{
  "d_model": 512,
  "n_experts": 128,
  "lr_router": 0.000574,
  "steps": 4416,
  "dataset": "wikipedia_en"
}
Below are experts of layer 7 (counted from 0) of a mixture-of-experts language model. Rows are named router (the router's row for the expert) and show model dimensions 384-511. Each number is 500 + 25 x the weight over its row's rms, rounded and kept within 0 to 999. Numbers have three digits each.
After each expert's rows: "gets" lists some tokens that make up at least twice as much of what it gets as of all text; "mostly gets" lists some tokens that are sent to it at least half of the time. This comes from a sample of Wikipedia text that the model never trained on. Tokens count by the router's weight.

# expert 120
router:554509499506507494466520524460520502505488483479511526507492510495483482493490508424516433473482484496463524480538528497498471515500516474539490516512509492536478515493506496479487495493483485497478497494503514495525534497578509495499507479522473498514504462511532476496498473540510491497542492497514552537544511493490512508558525506504503524517525527523484446490525497447483485482509
gets: ",", " in", " In", " after", " as", " that"
mostly gets: " after", " when", " since", " if", " but", " However"

# expert 90
router:532501516483509472449464559471516459528490519455534526489500448533507507487475499465463475468466516496470466518485508527433480466503502533499512521486488531500494516470497464493513499470500461484495475507542489472508445473468492493520490470517472516507515496509533504503529535535515510488475470551555499511515503536482524457515496536493480528501506504529500477482513478481496515478458
gets: ".", "ham", " +", " Lake", " after", "\""
mostly gets: " Ter", " Bay", " Williams", " Syria", " Lake", " Old"

# expert 24
router:521526543449477515491486539493539452474486501490511487474552454553500455462488490463474445516463496479478483545507488515513502500533501505501475507490495515516516464461505527495533459462521484509476465491510487486488508472503464514549472510513497490469497474531530495468516488530538553465478475479503490538531483510469528525492535522512512535481516514542532475516517466468462486499466
gets: " he", " He", " it", " she", " they", " I"
mostly gets: " he", " it", " they", " It", " she", "the"

# expert 61
router:513506463505485468487466483458497455468469505493483514520508464520485483483516441517470475475500520455504507486513488530450499492546454513576478498489464531480512495459491480456512486471483475487495476493512456453520487452511509495556469488502483493486492520486515500474496488524504518498509490540487516525515497493484504484507534521518483519504483523540485495485528474489482494487463
gets: "1", "2", "9", "0", "7", "8"
mostly gets: "la", "va", "can", "final", "op", "nov"

# expert 11
router:517543506476552518465504537495498494483486464505526530458490511519474546472489455496533484507472481484505478506497512513498451532513499492531482500494501549470485507488514470470512500482460485491503485527527479496507494435528492495511493436501461492520474481496535517501509510520534502479496493502529506481499531512507541430526493504496508537481523515542525517493494496473472508489505
gets: "ci", "d", "1", " p", "cre", "tri"
mostly gets: "ci", "cre", " p", " different", " social", " non"

# expert 106
router:527533540490514491442475526443497492513508505503523505463488479483511524501496478493476492496489472479480486513516504524517510485529473506521467511495535540480505528463542466434516497473450499482520469513532467482521489404500467528497442506528468474463527479491531496473520501515515519478470491504521516536493500521506522462515538509507484522507512515492502468495505444481494509523478
gets: " ", "n", " \"", " “", "‘"
mostly gets: "n", " ", " \"", " “"

# expert 122
router:536533523472513497451473500464532448531500440471517530505484465503529526496491507491426471488464511440467514509527505541524496493515475521506522497510523519516480495492527489460494507477477506497501485504497499463497488494481493518527452474502486510476505464507510457460538513514492510477509461486516523525492506515480525462521521515523462537524489503511526469494548485467502537443483
gets: "o", " her", "on", " New", "os", " O"
mostly gets: "o", "os", "ō", " York", " Mexico", "ón"

# expert 46
router:519498499472525502467498502505514493499507518513518513484465458535497510493459469480476464492464485457477466481466542546523505512514495502508495513479511540509475456490476487450490521493464474524460525510517457498537466432548485509511500485535468511507510496512535512484520502498535517474517487526529503492513532510507547454530511527499476559532527505484521498485518465497489479505526
gets: " N", "N", "f", "R", "F", "2"
mostly gets: " N", " Dr", "N", "F", "f", "R"

# expert 4
router:545513540482505484480474512489492499525500484471469515501535510515481516463491497458461463480506530484476495506524540557486451449512510511549530520520516512468476532459541501470540505474491467505454481511524488469532469488464501472529480491545494534464501494536534516482540516506525530476501486528494504508514537535502534488480533535519461502481519528495530473460511474508562538519484
gets: "to", "A", "C", " on", "T", "B"
mostly gets: "to", " Cup", " Tak", "To", "A", "C"

# expert 83
router:539519501458510522462507546503503509502481475504506565492480482526503535452486493490438511470477546486506498508521530514529515473493504507506505483544493525526488536499502473447514493459503499498466483523552505444502491498491489533526454497483493469457533514506504463476480518502529484484499495500524496494562518512480512501512493514496459493497512517530516485494509495481505519530501
gets: "an", "0", "ian", "ut", "ia", "ar"
mostly gets: "ian", "an", "ut", " By", "ban", "An"

# expert 97
router:504490537501515462470508546489542487476462493493490539461475499509541515491487478485517484511494512497503467538502539517502500488509499537520498562465508547461497499506547486486529489498475476468483489537518484464493441480504455491496466482496477538451509455503546519463503485512529494453463441518542505505527512540499555470491547522501464512480486520499533485472522475497507536491502
gets: "te", " –", "=", "-", " &", ":"
mostly gets: " –", "te", "=", " &", " Best", " −"

# expert 95
router:518492541488515474476485495462500508506478499501544506450488487497487525503479506458487453497497525496505490489495488516487474500502497512489488513506512490507486463473503431510483510493497469470491479504542475489496504476496459492521491503509491528507520458514512513478533486508528505491481486534523489501508508540529542483464508505531471530473513522519500486461470494464513482525499
gets: "-", "\n", "==", "k", "T", "S"
mostly gets: "See", "k", "Ch", " Sp", "Personal", " Best"

# expert 82
router:516539528465534485464473493475533494531482500486524525491500481489488487514455466475534463455469497496471467491467507507480517481541456523503496500510503548511498515443532493474499480509493469468523466561505473476508448487525464489538491476561494499521554471531487501455539535512509521521477474515492528509531502503505523480496511525485496502524510493531498462512486477490510501530488
gets: "\n", "===", ".", "==", " \"", "===="
mostly gets: "\n", "===", ".\"", "\".", " “", " Au"

# expert 78
router:499515506458547512478473518490534483512471499504519490494496473503462500525486477487496440452515490495498515521485518530506507455539483485488458500472481542468498438505492493460554478486488497511510497518517496463538462470494482532520459480502483476452507496535554488483513483491525514445496508487501497510522528532485520486507514552486514535491523516516532499480507495475502515517502
gets: "\n", " (", " ", " =", " M", " B"
mostly gets: " M", " =", " law", " (", "inomial", " Law"

# expert 72
router:508522482487538488453508488444548485516469513486529518474502448500489483518486515482515509441485528505521483489524508530486506483500495502533528544441477510484488485483487501478499474505474459487490465547502442453471497497502503525485458482515462500486531488498505469484532529523516497450480439490518534529533519497488520471481511552520474516497538503523527481515558478450549505519448
gets: "9", "6", "7", "0", "8", "4"
mostly gets: " century", " traditional", "и", " October", " April", " ago"

# expert 52
router:488500517497525488498473528476499468539471455447494506510452463529465516531529443469460477460446523455496467529493511521512513514511466529525471515513488542473499515469511472458504513496512462501493483544532474460521489494453501504541505461546511506480550481511533474463480516521507483468506511498484507553533517513474503514483535507515453503539567506534511491464513496498481486531505
gets: "a", "on", "i", "li", "gi", "ist"
mostly gets: "on", "li", "i", "a", "gi", "ism"

# expert 114
router:507525518525520476519510511480493481500502508515516514472505467531478466500482451467495463502512534479472499495494492501473495536568490530510480507474474541476508504463535467496531519462505494501469490498540512507512504480557464516521517514501460533490548509466525497454512501523522516505492498491471505503516502518498532457551491521526450498524538536498522520482489450486463460487500
gets: "ic", "\"", "c", " B", " F", " Le"
mostly gets: "ic", "c", " b", " Le", " Mo", "Mo"

# expert 125
router:555519526495515513476494494466513513499478501485522481486509463510493514486480497486518495468487496482470481509543512487480497474495498518516495515521511502521487474457503514483558480460490441497516489497501499482510499494494490491529471493540512531503530491534539471461519487535487538489475471523513516534547506548496514466535526553491478489520528505509539483529496473474513531480484
gets: ".", "\n", ",", " and", ":", ")."
mostly gets: "\".", " but", ".\"", " However", " because", " however"

# expert 28
router:543552504459497500480482505468508486537485482520490528476474479496472509510493436486506449462465497519490475535537494497478457482528489554503474533458525538467449520457493475481530513499499501525483509524505508474501510506500461480506487464522485518436520467541501489471560515537522505454474470493514520500528503492515537478480512532501468535499532526495518472472520476519516494479477
gets: " in", " ", " on", "ca", " of", " In"
mostly gets: " in", "ca", " Ca", "In", " In", "na"

# expert 118
router:500524462496508515488464503507521482494477475496538521513497499562514499485512500466520447473504491466498507514505527519469477464555479530539505490489530519464504525489490495486506480507507486500488486546516456456511487515473501545553457476496464521479498467530499509489534473478499526519460477472519513522493540521531517514525527542513473512477531502526487473464512514480498488494439
gets: ":", "-", "°", "′", "N", " Born"
mostly gets: "′", " Location", " Coordinates", " Genus", " Website", "″"

# expert 89
router:501539495453521502497435501507558467534491504471501506475517462504500536439488447477543515497475522497462488534525510520489476497518448532497488479478483531516459479469478510513521511512480513482487472490522496489553463505481465480502467463495498474518546483537531494494509494516524528455484495536519499526509538516541518462507536528491470511498505526522478487513488510511465532513472
gets: "\n", "or", "==", "===", " ===", " =="
mostly gets: "or", " ==", " ===", "On", "LA", " host"

# expert 15
router:507490496475497520493508526447507487519472471426503486512478513543508468454480468487468506473482478459496476517478484534492476499485465526525494528485486531510468482433522510458480465447504445490493471501491489475536508485510515536505491458485469508490513479494498507469554519536511498501485500487531494546552530511509512456555518471525468462511543516562541502462461478483548482477470
gets: "0", "3", "7", "5", "8", "6"
mostly gets: " football", " yards", " basketball", " minutes", " Baseball", " team"

# expert 44
router:513490487509497496481456531483498468514515433483483519466469506550484489473499480511496455476482514473493509498520514536518493481492490506533492508485498522493511496490515455464503491495497479506481460508525491470530467482483521526511505501538484506455551490523507461457534480505524515497484463483497521548539535555473551472547503504501488528476532533541496493481554466486512489469497
gets: ".", "'", " States", "ji", ").", " US"
mostly gets: ".", " States", ".\"", "\".", " US", "ji"

# expert 9
router:521531518480533525484486542485527492489505488469495489525466480527509528484482497491477459501504528463482512534515507521538493514564469510532527539477498528503487495504514481449490510504491509494504466514522527469519469474516474518534520478505505476507512513528479491492515510529525546471490474496548505556483527522543511511508525499519457543472523511489543494499490485483499507482514
gets: "s", "le", " him", " it", " family", " them"
mostly gets: "le", " him", " them", " family", " group", " Council"

# expert 29
router:507540509483506497489486513458505484502487477506544523511524506526474520476490483508510489492504491477486489550498496500502479477497467563560502505469478499460525531505527473499472492459472494457497490510520512469484471452519485496478499459538505498449511506477518503503522506513506553512461469533523499528516490504487530466529538494538473508494503520516505454466525478484480488489465
gets: " to", " be", " can", "el", " its", " for"
mostly gets: " be", " under", " can", " would", " its", " El"

# expert 3
router:555566521493507510510481546458500518498475488480513530502542494486505512508498476497540476454504498489496463522491489509510500526502488512513495502499498506465505531515547522474520515489461510488482491486542514488524519491539511476523497472542459508473517516532531513485533499525516507479459479527517492524514542488451513499546500525520470535489496526509532461483561464504479494510485
gets: " to", " for", " in", " on", " of", " by"
mostly gets: " to", " through", " for", " into", " would", " To"

# expert 115
router:507527520476532539510510518462532514477456510522495523487509493498480479483460475475498499483502483521511516538537537488471462504517497533518461505463519546535480517474532512485497496474490444490501498494508476483532518490480491539517515465554449504494496482479553503462513519517534503510505508496524534536543506486462524462510520550496484497506512502480551492479548509484472473493492
gets: " the", " that", "The", "tic", " who", " which"
mostly gets: "The", " her", " who", "tic", " which", " This"

# expert 33
router:554518519495515504440454527463517478477480514502495553485532491498519520488494495464458501473466536495491504536526559500484493567515485543495490521492505537483515487504489498483470512505508492489499486482519491470491459486550502521515503505514488489491548500511518518451518514517495494512453470528561541507524506530496547479504494525529460535497496522523532493468524470488492498484471
gets: "-", " ", "|", "=", "se", "==="
mostly gets: "|", "=", " •", "|---|", "-", "Co"

# expert 77
router:559509493479514483469500525433528477531497477421504508511466472544500517481510446451511504424489532522494477519497521511518525502500457579518505523475487499489471496457518513468542496495500504468493487512542441487527523508503483527520499493496477508509526459532501500493502515507530509488474513500515531503530525489487496494517527522537491530506511499482532471500529491432494464517481
gets: "0", "th", "5", "7", "8", "6"
mostly gets: " million", " century", " mm", "present", " pm", " ago"

# expert 79
router:518553531485570475469470538500510487517472517479499495461535440534545544489496515486501507464490515478488472488469510494502498469525519503533488538449511526515508495499508471504534507514498491471505506502508456463526460479490449502515452468511482500455535502532497457473515511522524514475502484530525518547505517548504516512517520512508494519514520488520532527478550485467497536468493
gets: " New", " E", " W", " Ra", " He", " Na"
mostly gets: " E", " New", " Ra", " Na", " El", " con"